config = dict(
    num_hidden_layers=10,
    hidden_size=128,
    n_experts=128,
    experts_per_token=6,
    d_expert=64,
    d_shared_expert=0,
    hidden_act='squared_relu',
    moe_layers=[0, 1, 2, 3, 4, 5, 6, 7, 8, 9],
    router_score='sigmoid',
    normalize_top_k=True,
    routed_scale=2.5,
    balance_loss=0.0083,
    balance_bias=False,
    init_std_router=0.0079,
    lr_router=0.00224,
    vocab_size=1024,
    norm='rmsnorm',
    norm_eps=1e-06,
    tie_word_embeddings=False,
    optimizer='muon_variant',
    learning_rate=0.00187,
    beta1=0.93,
    max_grad_norm=0.5,
    batch_tokens=[32768, 65536, 98304],
    max_seq_len=1536,
    train_tokens=294600000,
    max_steps=4763,
    dataset='wikipedia_en',
)
Below are experts of layer 5 (counted from 0) of a mixture-of-experts language model. Rows are named router (the router's row for the expert), up (a neuron's input weights, with its number) and show model dimensions 0-127. Each number is 128 + 24 x the weight over its row's rms, rounded and kept within 0 to 255. Numbers have three digits each.
After each expert's rows: "comes after" lists some tokens at least twice as common just before its tokens as in all text. This comes from a sample of Wikipedia text that the model never trained on. Tokens count by the router's weight.

# expert 85
router:136121156106150098119105103125122114111165108116082131135122137086182167097143140166114151149128122127130121126135115072140149130151164109116154085114114118097114131144139139140201142153159124141126166099108159102175145120097149100110146135123178069147121104101131128173108107154113131084118124142086152128097083170138133159142141129140117111134135133134152123111111144137123134085126
up0:106124091161086110111175129173144115123130116125133093162161100123115148139139126158132145119120136078100099091124122144141130095177134127185166162101159125118131130139151121169129132152146138116097142147115062155133155107148142109132106122081091132122123148080122123150122160096092123058153126127094141130110138156123132118125138134104176130124126103106127097131138116132141181140134
comes after: " |\n", "\n", "0", ")", "1", ")\n"

# expert 10
router:161140146153130134097159103153099119121147105100092150102129124147149157171103154147163126128164152106094132132124139116144112106178139119126115121107118124101138146153154116111183159113142108135127167088168120084135137115129137094134136128142134108157105117070161152122110121098142125082151110154103126134111122084125090142132128140151111135113096126137168123161144104127113138156221
up2:138109149136153113134131094152141142146123134127119175085128145114190120122145117130177175143116166166135172157126155136147134148099141093093101126111087143110122115166135169143141147090105124118133115131199119138163099128126113109136118085114143110133157097125113171126107114155110132125152175127110100157157092137111154105155179130113145135103084140154141107148136112123139112125161
comes after: " |", " the", "-", ",", ":", "|"

# expert 73
router:161170143157115143081128099110099134087118080106120138105140117141155192152107135140161109139157150097107146137144128126141123101151159143107108129111105142109122135110171124100138165132169068113147156096114125071138133110125136136124124119082190099155114128104127159133123142112143142098105088163091151174115114111106114159136114171146125133135129128143122113145113111146129127121175
up2:117141111081152143091139153124106132127139120134110128070124116164119158129137149149152158132169110123118121108111136108129107126153167101112159138135107134128133127089148154137161104118140163152141106157086085104149091106152175148110118136109150113135115167130113114174107128108110138164119118157123159112110133110079146149081152077144137129092101159139087144156131125146105076155081
comes after: " |", ",", ":", "|", " the", " of"

# expert 107
router:158116140124150118117123081113130118129127097103121114099122146088163140157122133176110140142104137156115142099140136109126140110149171114107151089105154122148099107103152157115177095135159094110122138106135138118146165090113154156071113124127135085137121127077144171130141125168155130084116127164102163138113099136139103171165138107192165092121148143121122138126130116151104161135135
up0:173137102144163153099152068140127107149152095121141108089123128147140146148135138138196118100139139139134121126124111135127160155110114123133079121146134159095127132151152121121136099103180100110114104143095120098189116137170110153160119094087146141153140100179119120111143090142136181125097160129115111121176099103117161140156158133139130148116142145149084119153123125132113137137125
comes after: "s", ",", "a", "es", "er", "y"

# expert 95
router:152134136079103107117171097154154129111104125163128125129091160120103151100103151174145147150144131113169134169158130114132121122144135151093131128076131086110143116138144164117176143112138072116142154075113167139149171115156128109132185131102141094116095118127142130108117131119118132125158064141139130141118135147163128139134130138139138139157104126119170093145119114130110133061132
up0:142117187128099148129142148149166144108118143155157165147130130164119136123115110117154151143118154159129109150151108151121092173140088099130152112123132141085114146137072131135103172132122168134130155168123141131149150145124116143099133101103139121124132166104087155103168144114134138091083172101123159168150128120155126102090133160110149158173138111174149127131126140093096112163128
comes after: " D", " d", "v", " v", " V", " st"

# expert 120
router:141121165117122160123153112126140112138123125107137150148123111068111125127119133151171141143102140128130176139138090133127132085219148128117143117089111133101114159117141092132127140133127101110096110129087117090117176097152124146104183114092153105146095118079101106136113129094155125114166133151065144133121121118126131135164153134145134154110138148119133145108135180156158123114149
up2:163111162127137126123083137128186126136153098191114138165090092132131124118112125131153121141066119145077163127147108090121116127137143154114122169126172125086096104133115114109116137145144147162107145094071112113107136139141105118104160100110171136100140105113119119121145146124123130138097104127068146133109142155126096155147142159126112134134135121074141158160086151139125121135137
comes after: "ed", "s", "ing", "ated", " includ", "es"

# expert 42
router:158149151143116117114170085127084122096136086145131105113168108138150166141090144135167127119158167092118177147138118131141113074135170113135120115091111131119141159127151124120140137114141088115143153093146139084107159107139153130129123138105155094159114109101155158109115143104119154074107092157074131158121099097114104146121115156156143127152098127108146136151115119153113129128174
up2:141139113134116075118145119078080086121191100140162115148122139142112111155118143099109093140105081100159159096139115119098154102103152108098097113109144120106114145133159138136140148138172132135112176160079123092144126126138178085167154101120130116143088137135153132150147166079116124114093110142124142130108128089138107114159119129116128120120118134151108110122121165107096135105116
comes after: " |", ",", " the", " of", ":", "a"

# expert 74
router:193125181120113091116120075129140128116101111143121119138121182108134150119110090153144118117134139112153112148136108114140127124139113146106125113131137157132101131153143165136154143141108120149082173077147111101119215145105147139128137109108140114120143132138138128139146120134152123145137098141107141206101121096109118110138166150180133150121111132142180125119163103107126141107166
up2:127181089070145119126125149086167206128103166148150103106142116088144169078111127108136138141140128114132149127141146142130114137129100068139117093108138090176168150170137134115115142112106104125141126143105092144133105151105126115140127098141107144140155162121160100151113094139129113104140134128164108139122100107112117123128149164096140127134115094127082134120148168133120115109159
comes after: " ", "19", " (", ",", ".", "18"

# expert 11
router:189144136142128132116150093169104124095149090098149128106111169136143136147090110134130148097140154086120069141151113091161132135130126100092137118103137118108150131108148150163149180115118120097151145090135111125142118115114135092140149122160131133149106115080160153115113128128134098119144111165094089125101123121107091160157120158146135144128079115137186131152165145148141126105166
up0:149139097141123123114137108103108110115143124107132114137139123147167186144086131146199118106086130157154068154134089103138113149136103142141133121116114128121140130131111173102101139089137138092154116127126116163105147142117131114139169135134110122111139128081102103147134094113175136161148148138139148144156137112150127172125136156134143115070171108145162128083184136147127086108119
comes after: " N", " n", " J", "N", " the", " G"